Experts of a small language model.
Size: vocabulary 1313, 7.85M parameters.
Below are experts of layer 3 (counted from 0) of a mixture-of-experts language model. Rows are named router (the router's row for the expert), gate (a neuron's input weights, with its number), up (a neuron's input weights, with its number) and show model dimensions 0-127. Each number is 500 + 40 x the weight over its row's rms, rounded and kept within 0 to 999. Numbers have three digits each.
Before each expert's rows: a language model's description of what the expert responds to. This comes from a sample of Wikipedia text that the model never trained on.

# expert 18
Description: Inner syllables of longer words coming right before endings like -ation, -ary, -ity, e.g. Approx(im)ately, Qu(ar)terfinals, municip(al)ity.
router:541453597555400516463419475481462492489441460472451575547530490455520472447487510536519504468535524474567498507506487456495554497428500468463581435519495556432490491554504529454488534553459520521497430482432453502598488541525449572542542440498527434448481583507474503496479461547497487482457529499548557487479514530524548505476504519462480507477500537488558550464467519477497507530556
gate1:536498523504479523490500518533502446478470546525495508500479500502498403542487500519497516412500500484567470504495501496497509478484443495460507514519487510503501506498487497496494535474488469563482439561557501476457504517507498504497505537516447484495500509500570493498578442514497469497482488502495500457502628514469501454502500509481590476582494497506503640399530521496661549511352
up1:505487560500448465497498536455463434506513498489494535482472498602490438513451508527482616501501499497464502501489499493500513497573497497512496491566500607493501512512469482488496501476530552486498522614500485484498535458445450483569521448488536426510505503501595482411493464545497569512533487503490489511588498500519562502488510522597500485507512529339544498477493495524505495463422
gate2:553409552508420471493505501546502505500391502462460528443492509499574436449486504505481486518482470381536504499523501465500532499474500458616576448501502517435500500465470503491418553597519479494501499483505501491532532523446515582500551465460508506500482453498497500494507498512498494500528498538516450498507545468684509495416500504519537544493502533533503497498503535528489517487488
up2:445423412516501500484561446501506488509494578497363518483496499450500514501489500525521549466414501508586504501465509500543485500499538499521506379457500501433550529466501520509498500498496507522503374505502502489495491445527501509508574484494576500575594475490483547501472466516458505500594519498502494501457510476504515494441571540509525457445520586497499460432498504534468498443523
gate3:541600531447552502485449500419499497500518396499431548560481525498500482519483476462486501521509528483477463493461583477533524539548463475429495471501514496494534505516553499513488501509495485541439505507435497479500482496530475500537483474485536426681498593502506514528438512476500494534503488503498500510478469501503532451451499630527435522532503518488550522509560502543537493479406
up3:460501602486502495416514451484502500568480500500524492443521482486505519494428508498497495503496500510499431497487498541508502502474495508500329500475545556508498551528547498535501500413525534592495498522452499467505392503484563505569516504449490497531489452479523542499585518466498457501503502545501527505478499471568503473465594529414489503505507554502601577491499450519499534493431
gate4:500528504432602493500499506445513451494500516499641437503502498530499386434500472468498501527509500502500512503505489524481476622508497454547501515483496499504504500560418488567567498495500511523508527535497498518444420503508516597498499445456586561498504500450497493497537514560496501501535414492497506498578494560507523465462504497524441524555493504501493441389503540511527495448493
up4:576504499504507495512501500555503475495496614582500372520485493503507502469470499587452574502535478546506502463530472492453391502516513489496548504555494511498498462486502501477496484480521528494560441478502522497504512510496559524512503405484445489498485505519499490510498554507502511500565499435574593496478407533523485416455431495449499627468503523490554471520585498500470478482496
gate5:504543500535459464318558476417499497601502517466526532517559500473498435503515487488558533397496505506545538537496521555579495484553502545506499445479492502499501511530514501466451531485498435503476448438485467502539492510547536500480464556506503550501586499482491621551472499490475500507580522427507510498464492490497502506501497435504542500488499558542473551489497500549501502563467
up5:437490494501531501508499501500561471518481515508499504483533494506487409490509501548535500502499464519495496492511502500497442472566432501501498554496544432502498534505471502466530528472403518507627552466499442499506515564496508523423552445497466509500497446493490495532504492643487458499563680523480518416501419478503530428513499499462474515510495564500532483498485488511493508479575
gate6:611502586505502484551484501475472526500495502501496507501500504456588478434477502572412493577536413527428495520498500497454502501470503493494488497429512499476471501585498503545526473500507527492533499502500458499607501560504455396524500550495497496497492501496423544485482436498514533516503445502521505515497518502432495505481566608370496508465498480497558477584490504454446504505533
up6:395504523478509447500495540502498502571487568451458534516450567557467499535480497441501521443511533493493489517504530463486507591484362499540452503501504515479501513501490496653501543581550500498498500571529473505451499485513457452496490486499495578502530594549518494487500495506499506519521499502417444490425468430497498543496524571418497496505493475586503506502526501463498499455503

# expert 22
Description: Closing pieces of nouns such as ation, ite, ities, and common words like place, career, record, a, that.
router:520442575562404595502477431501460437440452499475465512542553512479604455500487464532554518440527526495500479531558569481469551551463519459515549452485437533471469476493518545456452499516446525508469490475511480498504443523539467533484506436534525453469506542503504480435427499511536429565467547473537529546470546574551507515505478530470482440477499543550557541465474504485468543527497
gate1:530498547416534504534500534508511484482542497498471501508502503433547499502517482480503527619497484490496487555485450523486496406532499541493508424504516522498500499509484487439575490505479576486514498359500541513502531484574469609501397441441626467467485577557401512507521504518502503513458486498503527502525450509500502493466498479505573441497457504547507469473501522500535528465500
up1:499499504459514496596497499438548562503491472534501494499402577499441453428441552507483504506514530485501440504496510497533487491501499522498450539500493522542396500514374498548546470404503504489456487503410549508498453505465543488490426500498483462594516602525536458491504549516559458450501499506490503623495495490550508497511537497509541480484486483502424497523484539469502552505521
gate2:494521502489482535511499538479510491468448499510501495497466513500526472581532508505482637479510495473472527443645471486495463501527578560462475483658473516575477491500578568500490497436497518502502498488566523501494472514499502503503504426544504520492549539492552526488501521528557516450500408551548442495472494556529477474484583541485487475522511467488571462501487507534433496543510
up2:468545504497502501501490500518421507479550494494482496552503482547424590503539505458478500480500520481500488544546568508499497491492521555567629502496472447562511504474523559454462477461479485522509518581499493504496563510511498534528545497542443563497505499433467501479519551600510554521485471442471423537493466502493493500495514503336500476470564513492533603474427484492552479482497
gate3:502490500557506477626499500499494539402501499498506502508501599494518416585563506453498507515499548473492538476538615498500507491503528480553501480485430493485492500563498517364479498501487500601465533600566458477509496515495497501410506508492497499497500462527505589455467514499537524507500497498510577536511544463550447503485508509485523499495503569507473483442441502494500478444449
up3:515506505486532479502500492480471518500488502478433500501514495558499494499450483502508491382544510480531502493499496501525500520421508561460471598532479485594544406478590481508609552494476472531497496475480549506516473498493470431499482502464419525509550498489513464500487451536497501561509405629522567561487502500506545503589500511530488502469496522493541492480639527493498539511502
gate4:500425501501486514494499499515494462504448525500435509500494542497511485465429502490572522437491498501395493499505552517510530492491540544557479485512503503527498497463433547500578527512456524518504502545499472491498496594501510463477532495599603412538507613524500450476340497490499501456499494489498500493440467497501499517506498482496525471493496405500619454522426493507470457496508
up4:504498497520499487504505501486515504499630493500485494460504409485495499503490498449453498590503500503532502523582379500490512509494501518497590514503494500488517524519537504500400394494550505493502513491502488498500376440497498521573507492436442504442537479498483508526500502566513503494497503450498511510504585500500502474461592473557460499463500531391448571487551597504492498503525
gate5:502591506498527521516500528500422547515611453514502457500503495506475458496505514498565523498528529535499499512501523498512568468543498547498578491499400538503455448499575536499523549477647548497496501425475454498487486514500506518510502529494505480573498486493454493500483500497487503501493478460446501500376500486543553572532615494499488432568493517461565484423439501486501463497477
up5:495532584523490451436500503497544493499500501473492487515514498499420500510488502488500495503485503479494497475497518608493499525498501501502525516506613500510504546498480509549671496522477473482508605516485537509485461490489502502502500442499439406508495512508489446501530514465451497510488470499503485451332505501350562530527541514557579452503512470498517492489497488506499512478504
gate6:482564546501499412469495479485524489573445507503503510497514506522460444519496504530500505528481503300475551521500502520565530512532453462484459498477472495369529406523523531502476502551531498498495500516498501510460501502443432505494520426486529501503504508449501518491539501530517431495479558500518497472515505503500565345503505502561498505485506495493501495385478547499499501485498
up6:509627492578500502583500455497576438502516504491494499505499499456507469503447534487496512480504499496500568497498417467599516436513499517497502480534478498372461556495501520543461412487508484467490506500497525517509457617462534483500482502468490502475412498502501517509503497494535465494520510514517501502547523557427604424500531497495520500486377486471499499401497501497450523513504

# expert 3
Description: Opening pieces of a word, usually p, c, d, h, comp, app, cl, rep, as in In-p-ut, p-osition, c-ritiques, A-cc-ess.
router:538469524528480545456484472530449435503493493411458536532523450470566447425454467530592563469532556478535425519510531445492520571481444492479547455538477517482467472525534541457441527569460529583467454471477496520552452550549460531553517485525541463488515539528486440466431472513510480525469518474530512509440568548528526501453494538454443429474489507541574509467476506479477550484549
gate2:504542497498481537561544498499501545606458507462498451511460495445578508477442535499495467505481424482492505568550497525544490504494631501499504493489536500592509502450417580502521434494376513489556567500500503429452505442494498484489500507402504463527498499516541498509483505493516515509437463543467502499450501495568498499461506525500468485408527502502494550502436499469581521472551
up2:510546501479475500456481473440538497496476498500518460414441506546582583477490498443516550480471500539500572547501509519495495479524581500513500507513500517464501572479492534500502528447549509488531476391495478546482627528586505477491500499499501477502495387499508526570489499407524492518407426419476466494497482478509524499498550512531531508514433505635502542491516516496502514498490
gate3:474529500479497507425507536540502502501502430441493517504497525498468569500524593484490495498502568494495406639567486500536502542502511500519485416468509480501521463500497509504516451510437576501500450509503502496539546537589502628586500499505500519498526506493495420522488373506465496479501495498473456503499438521490507512381499545435456482544522504464512500482495489498516503573502
up3:496511506501497504473500487523499485446432501495498493499492460399493497471547479586496386480479507498498389493657461501503503507551501498438578507482502508568498502502493491497500420519522577503491504509539493509501457608454521660534473499444447499526546457466500504504436514470501508454497489495407502501523459499517503506502492454569495454537511518466478515526501500501498503503497
gate4:503522505465496461548499461522501505502516493499499499439500472464502499501424460500478524500521495498502497499483557501484486565442433498401609494506501523507506516500500620500511519498553501514500502513434502490469300485510499522499493497497498527537503508499488545500426490501500491552587496626499498484506497499502517534467533505500433457548478478552421510439499498497571501606484
up4:477468501527439558499499463526502623528484465497479492508440592530568496502585525467506523514507619466492495542593451506505518458503539532515467502434538504515500505490545547503472485479514482488310436497524448503499546500488473564499499523553509497477500398394544485464520489552500497563495499503502468501494502503500514476440476492500500484500540557503511546502502500490469509494504
gate5:526499461515516499505471500510500513504394503485440501531618529530500433516507498543507335495509495533450454493497499499509552516476501499495500432499507500488537509490502555527525522610635501500482501478496498503428504499470439505492452503496566533550486507475451444427533491499576501488618483570557497503543509499511534498492497537477488532498501499525491501406500537500501528500438
up5:536513500494587467510505506482543483518477516440502429503632480556439451506514494511511509501495471508382408452426521499513522557485451504507549514513480500510499501499533503560597451504551487553457598541535501479482382502500502498477496500480492535519488470375466508438503538450526516514512517500548408506499527499503556493490490488443451494494456512503439500499496487529505561503468
gate6:537495502534487507657503500515528512500459500527480505500514494466469498423498494551518489474501497462544488497500475504557542465467517489480497363504474531485591500557519448500457435605498507497552535496499504589415527599581471501425548518571504527493503515499477464572501446466500435483526492460494504461559420499499494500515521492500545527424521499513497449501496494463501505478467
up6:503512500467449511522509493499515479580493473517494464497514461505510497500500654580499502484486498499575541499500441442500480425425494509503506504530509502520504500542522469444563490505503560422540467571495501482466430473417462563510528500503497459497493649426516500496516496632500500502457503502499504480517515467506504507501549426497496490495482500571513444544492468483607503501495
gate7:500440500427534476499501517496461619500522502473504503515501532512462482531562502514488478500555523509496375513498545512505517502548530481470498534512481461478510566570575502489446496501513609502469515501510499518609515510511503484503496494545476419475508544449455493427479499505480489534472527501498443469503587506454505517417593503500469520499486506614489501448476502412565500447427
up7:531498498478493520503500493500504460503427500501520526438527496464505525489462504501428428498504501457489576580598509491503434486502555537523382501499483525501476446502496452500552501495493501501497506541581489495501510467516493505525490509501499526499476399589517528555500527494500535681489446505411499505563500505507501500569383498482455463525534493483423494464479511501448503489525

# expert 19
Description: Inner pieces of Slavic, African, Greek and Asian names, rich in k, z, w, ak and an, as in Kukawa, Kakkonen, Kyankwanzi.
router:565469554514468537462410438500487518476516404417482573526540457451546475516464439501517497503560596436506518526524501490492520519487479501486523457517453529451456471570557522503501528511497560507462453458474480577541511478559463531528502487518530459458495517520448481418442454520575491570437490501537518529495557534502502511454448523485489492458465544577539501454444534436500533559527
gate1:503504493559499496534486450531499492546558477470447507504499590520486430512496509550429465500584566502532502536482518450500538518483443468512508453484432451492570496478414514493536509490519474544502635490472519496500502501403562569470451442498498517465546496485508508519538492494500487561500552517536499494472418495502501501515483499473485501493345468546501500393508564446501490517500
up1:455509439503467500490662501507506461629500503547508466484480517456484507451497500557601524480500501482492477501520460517492444549500514459552516514479469504539438537504573497503527584464494500501507494459535499439454551500516493502494507474578573586459499465488548504476388499513479500417512468431506495477564497525500483500503531572475525497483527513504464433489490490465467586513502
gate2:505506471481500522469490500498501504516492467498474482504535507470465500498502471478493526500530478497517527497493514500516486512499489382468500550473366502470577532479527504505521667579506482486493479537554475485554482501563458491488477446530463562431479597500468497534500495497470483580501562517466537485508519589514500436587540472487415499592490540533433520429496499498511475499557
up2:493526503529453484527522501516499557496478516506500422504502503456495489497499499509507499500497476505606428519456501527479486548486575545553553502500488479446501505509492538480480500398446483591488503484511505504451463502488511497463599496529520387493503499559470500447485442522545542474526527497464534499652501482496482498503469520466495549462561622452501508475507368474522546483498
gate3:455519527499440499443526437581504413484500500489486452518455489426520504501458539507459515466502511430496473498505500503568511570484496504509500471467578497388494500484515548535489493443470581491473505488409437497509554499443499517623512501497483578490508496525436532573522510533488413513413511507427482449525509502469532599472506513537531499537507561537497535448466497472510526504494
up3:415605452533519481496612441496499490476501500544466515496491505484514587480465501491487457514492487533508512544533512513522445560500523517396465448511561498407508507493514494449509472506480482501409475507481500500516570436452495507532558531493497536501570485496415503503474544513506541499424520464476479493500357500493505514500539522521520496511615471459518511438518533497419470495488
gate4:589506499529500473551486482537502500564501500542497518495547404500513464548515444504456501497497474500479431544539498496512519512447538533474490435429412495572464492467575499496525502495490499488547479497454483404596501500452503454502615489502501512597502456490491509497452521495566513578546463604496507534523547522552455461501554498458582505509455498520464498544496496495411489504515
up4:443537579546538500497500500505497490489500502463504490397607489503551455494514510510503520501508492491494497511499504495544490464463508493501502539507665532503436508500501565499450550483500503502487529407505461503503454501493511471553521538489455499508499361500468578445472485582499500558470568500473523464518492529553446504520537471494544495386456553520461497502415517490456465495510
gate5:516498499510453500507499494454500494500501479500502435496480447458540493489575454498454529500501576448514454482635521474582543507491480499498491522454482520447404553504546537509394489541585459495527456515512515551506457496491527492419507496498502489420467542487474502500451603493497494401487481485535589518502507578482492561498591505537548525574479501527497498541550501500508500456508
up5:448498487503558492517565544461521496504500512468516535518497441533531491502498479505423489557574504459493489502533468450623492544584481507469482510474505504468458479459513505530444549504502568500511487445458497500516460515515538630444494506583461527381499500480513484410441488477536518509500503505501422509513499608497546520481422546498532510490508532517499485508529470488404560459541
gate6:403469583511497542398486464465501503571502527503497492500430505485513502495495536411471568473480488519502565495462433497505480512512458514476547472472555545482506568619534499526508511472494524500484432547554435539518497526495495436476536461502569501368532478502480500548515516456535507542497500520501497502574488510439517492541565487444521518532500507417498551472407501478500468547500
up6:492505376499429514445570456488500500421499507461551477476476507505499500454552499462496551485506494644537536455512501481595490468595470514482500438469562452494501465493497505500449476422498508487525512495578552499497492506528576489479494530504400461464546502484504490483505559499449511563451426475490483509509535601503490535552526405500498486508524491501521511500434523495507499507503

# expert 2
Description: Individual digits inside multi-digit numbers, especially coordinate decimals, years, scores and table statistics, e.g. 74.2783, 1991–1992, 7.050.
router:508466544501480562485473420522418481483423433450494545563544506472540489462480410534550508448556539460535486557553560491459551527458483486483521499502496541496463454566551550453457527530463513535435460465471405562562479527560459516516524482549515494468451551517437460474457461548502485562480543467512511544455543504511504511461456562469482464450475561508518537461518537463489531539534
gate1:492492544482493440504473507492493565465500484399499502552481509498498499497480512509418498541577493444586492521539534585501498541389520542531484653497503512541474435483625488500393501500442406433482544509449472484565606479507502504482499492547485499505479500501554522540499508496476494512510545441510509550515500496513497460512496567488502478536503503500510473504501501499481508467486
up1:505504493501517459529501499549464426503477520502507465503497618485500486487496505491490496556413511498513535476502347491505525517509529498510476398558500503532500489561499638531599529482462508428496500500467614523498500487517533498552498505496496506494495563515521478527431620506499502557504506473533443421445502501472426478499499504539501501482444501467462503502498500534508446489487
gate2:486449552478504451499463484499487489541459502256559524499499405512499500487505444515537525488534503477471456508500503508524481471448469504513499500505497548492502508477501432489489457553515535499496496499538451479498521499508560464498484425569534443502504476497463503499502502492501494478496502560473519499489414551482562554438519471501501514500533566562498500462508503478415523531618
up2:457500489553495466506490511463493443516508484499496432433500522510478553523470503477454512390500563439508507499530417501482516546515495514493516500566518489485489478565484571503501527510409477547532496497496498502458470486522472558521527537466512485456524507507500495506437512507499497486524442548502455472511560502469461500522540520492497701500547470494456556503473494654530511433458
gate3:486514537501504521502496530498484499505501418503501602572502506502504502498488504501540422536487469503491471555587509546514474504475510521508500577398503499528567508476501523496542487490596506603520418564418483554490540539519509418374499467529497514488520578484495498500501496436451488506511407494447497480465534473389522532543500499463488501495481454504536506500499480500562565490512
up3:498539501502498452473573513504496519516441587488561478490507493492500496499497511564550500499480525494471506378506517501536394481536497515500504498519496501501496498501404498496451442586481633494613499498481411505498460525490499502436557494583500499517491492475590501495481574509504575504486505503478523470478501500470421493510508425507505539505376545501498464475501503528461496462515
gate4:446499490495498512527451561493597529515501485485517486473489498500491361592501570498443554523529594503492490412498496463419505495502501483497501539500498505495428506500481499531497354523513489499486515498550512499502504511382478501512490527535502481509500467501521505496499502501497488443500598523521520516480515496534483502498523528458498397497486541502580476514496514404501521593581
up4:516503499500501426381499445484435511504482503464495528489504500491501498392495416513534494571488550536452479511501434498538478501493493507452521501502500568508509495495484502455437518536600556492502492495499591452475499503538597498509510483350542501499500554536444555572499503513510511482495493419508504529507537503507539502526531486545500600540498512467513492469496509421466413503473
gate5:620495503523506428512499491603442501498468481515500460581505501480506503543439508494523499456500477494502542354480575479500504507513502523495501451501464535516500502503547443540500500480412495481510538508466445500503478505498493481432495481493499542590418599493574495505661502500501500544502518469500576497500473500499500437502481452491504497439482501543491499457502500510522436506460
up5:483489566494510571480497442467470496503507492565495499500502507502486566486459433510461449568512457474500502501561589500605495499459504513497489487415501503566485524535531524499500518503506522493482501488504464499508505377528436488501484502501488491506498527550469532497479549495532503555501466502439492442510599476485494509501505532577444487586499479530434519494500496630517491346448
gate6:441502523495501498546502481544507505501395493441499470589504492452525482558505399499504500551561512478502506449517585504453502499442509427512498506550485501476506500403563505501512499486445498545488503509500502515502501479512337404567423500500532509509451493464485497501526473467498457531455579473478561500487511498610529484509508498432526507495499529597504509506500492491437513493532
up6:499502505526504478451504496459499464531525502503501694531499510460503502478496487514424502543504484512504498461508424501458506533494503492489502520531508463501508538498501499501481471460499530494560468643482544526497500579458496515502500500487501407514493535524531499530507513480501515496502495541543500529335552502491534546471443466501505539497480523515550495541459449373574489522552

# expert 9
Description: Digits in dates, scores and table numbers, above all the 9 after 1 in years such as 1919 and 1996, plus United and Mon.
router:511450539519467582462451445522445430460469484445494556536539458474544439452485394537527542478545560476524476559501534460445527526473468458473520473502481547474465484599526533453463531545486540541456482470487475543560455553535452535540516480554530501441470523526445461452460490557529475550475561456536515537477543513548531516459452551489463459453463545521552532465468525450500525548503
gate1:497557484523497476590499503503500579464480500497501496485534506517500590438519465495471502533503506495514472597473515483464445615506497478408513498492525493497490459507464479500424569682455466487387489501563504546512503410494497492508500499528433540520518467542466469503512498498501532529502499492501500518480500496515514453489634480506492511501415469478500500498514500505500508563500
up1:512500501501501527499496509553553455547591490583500473505471503532506435546500483501500494490469494515513534427499467482505502496480499505521500419554500517499496543416498632577491484386389508547499512506482508496545496506423603474500500509474504441503484511495519492482478501382504529380542500561481502424509477501435490543483550503494513422499483508507500525502499527503508513442538
gate2:500483574499499558495498511500487432528512450563500480505429506505501491502501479490503522504494522508504526417400473486461401489379516478510500601500476605528439508490486464509501470418588491499502494500479523575544499514499566532466497499497506484475489544504488508579480502474501539505493455497499477475502507499502492503467535502495502484593450457500499479680501446493557498531531
up2:517501506512539533503498496490481418565501499559523547530500519504479494442499540490513496515481507501504477496497464460500391492436496497546504655435430546496488432482435493425465493500512511502488496508502499519524562472471565476475500501491609469433468595508453480480480512392500578541488508475505508440491437481481499510454504505478499452538474489544441485591578502512502499507560
gate3:491492500500497525511497497502419487471515500522446501515470496449495466500495473495536511485502478500515565485443608458548488505487453501525505402502499542541491497479611493502511548505421498512508512512494515501500498571505456565499503512398596467505502509488517434503410494496520515534493471492400483407489558500554614491509551501505490463503511545437474522507503497521492488345482
up3:493492503495498537482487495519497441525401500496511458508500506553494504498499613502502515507515556498502529500521480464545470491501512503510500496565477478499500499497454496400499383476526499487547500487500500504500501490500593512499508499526510488406313505511504517491536508480466522503518424464524518482450516498477307511495427529499505499501528504556426513488489498518471529519531
gate4:531490497499500491482501451493579504494519500490483483500516495396505530500463511466512520513487514503471510542501479468425548527473496500499501609459459650477482473550490516496661507431509424545500478495484515476470482416595494511499501513500501491450495497528537488607514501524501483464499501500576491505598498497476506513520493501493527517467518429443532565499493536499477503570424
up4:503503500559454501498488498553531509491537453487482488488495505506498505583436498499499501537503479467500569497526506496518525463511539498515502454485568454426534569496469493478625504544530544416499434428508496502496483500500454506584492524627519541502452504497542501482496503498478505424495487527497397531483558489532504501504500462485424549457630540517557548558501487483497565586484
gate5:521498501496503466492532501441496557428534542434488504499527469501467385502501539498509499392502510499500443463613451474337488473499506522517448535475501529497503506500516509549566503499509510530499502501503494273513501480508499576502497497490500501448550501487511498440499502501473500485500496533525467554459494501499500500549497532489498543489491497440553503490503516495506499464535
up5:517488497505503495481556543450484499383525535525443474480508501511482500414501520491510472348510492447517416442565489487501501500500486502508480488494487584517505497522496512520501500500546495525469503495499492396504517410502622509490499495510452502437632498501501499498502502501499536493544502513519496523517474500513429498522619521489490491499560526499483508488501509501513497401613
gate6:548503498503503505518503475491505469485501499465500490494463491516494504355567519456498502547510502455502499434504525450510499487427509499548531571493496505501434341487422499493499552507456498495460497496497488352520504468511500499501500525510519516495604465542508465566513514522496474517512500456497596499651519480549519505501508510484501454499566438498521508505487499486446500548495
up6:483509494499537439499498479496507533435469472529497530504501513548501525471542502498501477502506532531503503428499501569494426500485497460508538613514499480500422478498451498510322523593393491489417501500502486536477500504494635505499543501486551500497483541560461496499493500446513513543500483434499551500499431499503501501489621524489509411515446498486491483514498558498535497516507

# expert 20
Description: The digit 0 in years, scores and tables (2019, 0.9), plus first letters or pieces of words after the or of.
router:498448547505473584460479473507425466460460488434479546543525480470517429444471403565563535488538559480537473538515533446468537532437454465446530468527484553471443492562525554453483549536481557530448450466475482534527471565543467552534511495529529477445461525510480463461449477554540452522472560450520542545465553521516546540458475552507448459471455560511510533497486555458483498526508
gate2:474491502505493514500500524532508485401502507468516503508497493416515494510498500481557493452497522498513533495514477508560442573526375462514512488499476595517490492432618471522538500587476526507535499524490479390501496504521542500427462489588496419494405463571513402512599507495539502524501495513501480458498508532499596500557497501491517505534492512477507500503541501545497422501513
up2:501497494497501522565497502408500502493550499509477496502528489492505502491551451510501330493499490499530381462514490502496454353497618588529499510337502527526503511500486448510516492466514544501530524448485493503565518470506497490502505492498461526545505499498514500431517493408504501529520450467500522500499471489499476510461573498532424481496505487501520501500500528566493517506492
gate3:457512497494480496451504364509590487502505486501514497501499626487491493495440535611408500505522557528493506490495485488466534340538504550424420503493514489450515494413471505475499510492538498503486526498510536438523503512503502541485499488508483588488464508540487556517502505500491498477507444506540502530501502498500500511548425465525534549507528431497549474508515431496530493482595
up3:518457465502500498503486534521440458536532498519510501501500500517553547526498495495516489500418502480501467513498493526503498626483499498503502504544499498504501470596550483493500498467434592498590502459484473550448500427549586434482539499477536481498446500455497500493500488390514500495490497491546545503482483486460295494433501495503503505470536491523500531498499536498530521617504
gate4:500500495499440497490498449500512493479522551594501400501417457495514523484502485485558510510563426495499445505448560433499502500580412501569490475533498498540491498537553528527530534497590489488497502505474500500551505567521486474491551500510448509518481500502484492517578466395632514501483495489453547590504532517497504501508504513495434473571511447541494558496381492529523494500484
up4:529519502499504492461506476508468493564560480505475507496462528543502478501541503460497594497502482550496495500476480375545471496442501477553475613332492523544495515527507531504500518510582497508542609498494574493502488565508494501499511474458499491505501544498499520525522529397505503462501510492521483495500357498496532531499543405499506502525497472481457504480500497492505496398527
gate5:498560504510491474615494489496573502505583500508501486510498499452499449504557585488483502479552443499500524436540459530489495434521491500495505438490511496494505441490500561505498498495471409440458456495538527420514502497510439501541504500550485500599539502526471519500500484522499499502531505496513387471503499518502494456465499550511514659427421492500588490491461482497496501394510
up5:492530500489426500501499638504483496477515521503475466573598491498498501500503533493500518487511515501480477567501487501504477548465504515433498493500493496492519473477544498463496502507463506490462485460510499513306503402501494508497500495499379496421499460499521499486500493501560468538507506513490531511500538505490500567399541493502499507500539505505398606498497618522510509513514
gate6:666500501485537529506500414530525424493498497495561500436499425483515492489570503500511499458557401496463468534503500521394491484607540462491499563502492514518502502530499426464500593499497498533501439510524505497647471433499518504495509499529474493497523513517400501496546505500509516522492487506491500509500473501548593483489498549476530503484465448500500489491479501472506516546452
up6:520460504489514543398484438492495501622519498568499451505497512521498508453487545512484498486445564499570513472504509499519508465509513527502602518533455486442445479498495429461510544476512533499503500468443451568444500504499484500507521467498626496491464579565495500487535490513516496504495437450482477490467489494509386524545508373576454504524484509492488429504497514545566524484441
gate7:484463492546499512460430623496474501493496502421491485521466482503520566499437589523614492460498490499503528491511549536504487499490550493504507584495529606522499379499496466512485500508420488563604508430454498552500509399581481494487549497500526533413529503497500488458519497495501413503507482491505518488486515500501470563510500501499493528596503551501486520527497490488497545496470
up7:499564472501498541494494500392527533435502474487488502456500539551486504477492502500498448444501461505521627481474496498501441502499470472501468497489503524453490492517483473498517504509501501589501501495526527449506534539472495645487498482498477565477473498498532499500467511504355397495526512487627590480498548500443504517500501584501440562475501504498436498539538503486520572491514

# expert 16
Description: Short consonant-vowel pieces right after a word's first letter, often in names and foreign words, e.g. D(h)arma, Ph(il), C(ath)cart.
router:552424555524444523492424477585464455491483509475442547566513450436548481468455425528558530448518527431523465505523540466477507543433480472461513459543469572457442483512558557468488519527495565541469457482459497527523454514519468532543525492507551425442474520553485443468459516493520479495445485484514527583436554532511560578459490528461489489466486530498511548477451513471498560525541
gate1:491492491498479510501503498487470522504412499506476380553500421500483508526494499509500455501501487565488500494469598482558599506448500528481500520548585577518569511458468483493474496516497547486499556501506503432498543539596533500425448500528505482506505561539637536524477500496513416472403511455502500488495627497503505499502453500497532501512505511488511502498491485463562437521488
up1:482503517485505499501500532505501592481483500519500477492499572407498489410480414459539498497553498503452463498480497462531505499501511502521499455480524537499523525496492551542498502432593390513493458648484537498476486518493521503472484521499495491554501494508492482476496529501503503572499545511554495486431550512504542509531395438510500461407456527494435597497505446549428520412493
gate2:396459464500642497502505501504494495502489498502508501493539491515508502510475454497484511496499533443407525508506476447551498570424452489544498503499491497637528492515472454472511464511494533659435572568491500565478521519505420505494521502505484500575448490512540525499436500498456487512475482394452522507455503470497507499492498486495505484467519540495510418492517497500498513421498
up2:501542443560487502469554500535498492540432513497532531480520479451454505545539463485478477525535498477503490459463521471501501561515475492466500458504605500510496451501497502520509525498438405487483471421505499501512500501479458502401511499517495499501544528503507547488498504506598527501520548343499477500440417502466462445499523429449485498512505435636438497537544432430532528502504
gate3:514555470488608552501500479547558486495477523500590446496500497501498523517506390513568483459464506454604489532478498514488542535506540482372429573507483473495496445508548486493498524428523495465537497479484534502500470465509515518458517498508477499398515519404500499484528497433519470434500495496459499507501484502530499493516451501406494578570578504504462505537494504452496539586504
up3:511474504500463495468493500473500491553503495496406556498461574388495490512499567470497481542501507465500503453502531508561533464473499578500552470500505499460578499546526422513512394553487503422501439496437477458499499496545490520495499501510577441486509432607486481525490510556482502542448574499545509495520507502488478490534585457451579440523481498485498497483529472628536502500525
gate4:551373516499477525537472522541503520504495501498460506509527495535501584578500427536497510492503500331497547489496457511499514467458447501521520571484478486503487511501499501356501497548466465374496491458496493462535507558500450517506424503512498531507530449493458448513366501463506502488457498511475456535538476493495503495545506499539539502431507568504527503507511502498494497489485
up4:497437629482549540534485499490500500482524497501461511500531542440529510518500502592437503503500436412603498507605410517501491500449501476495508507461506531485477497506508507462537490544433389530488500441489500473485481542497592468499545508453599502492494478517472446525534523503504502514511478546423536497534499500499524462348501506569500508462500501489498452526516499496484506484523
gate5:510499520435506537566506412543499473469496501498516502575566498491503490510420496441500504553519453482517472505396493535475497390508567538506445490503500504465420481505523488498500499497495443513519512417542527522451423483504439465503439500503483504523501504521456497559497492500503500555561507509548504586501492509472350502458513497491490503573443536471598590500458493510524526490464
up5:500559538520499497455501527503495478490504500506468516527517500536499520451486491448500527425502502583503501520539499529499487448538560495558493448500495441493490500511500511484523501557640535498512529499497533519419532502477529463489465494578505439553513441503498490528498500463380419536395501425477543492597488571412473521490612513492503491518500417502500495444495482501500517428472
gate6:500574457488554495506571504509510477501510498543548491486499498632498502500482500441424496508579493484492527520528442501501494495508453489545505503391533517507509500490509489512500499477488425495499505469431503533501496501418511437508473481485518509596505490501506699549585497512481429517414498437467504545489471516500413512528470492523499449519488496500501552501482529534494508448499
up6:508492549410413461525506500504587494494513546494453516528483434497507502477507406500503510541500503430444482492491509509550494529551476516495559491499495495546486506535544482496484482550542545433624472517497590489460514511495609498479493502496573476517554502593460411495478521475467493444498468498488420533418450484497558518510478497558511495499523515537500571475527434524423527500476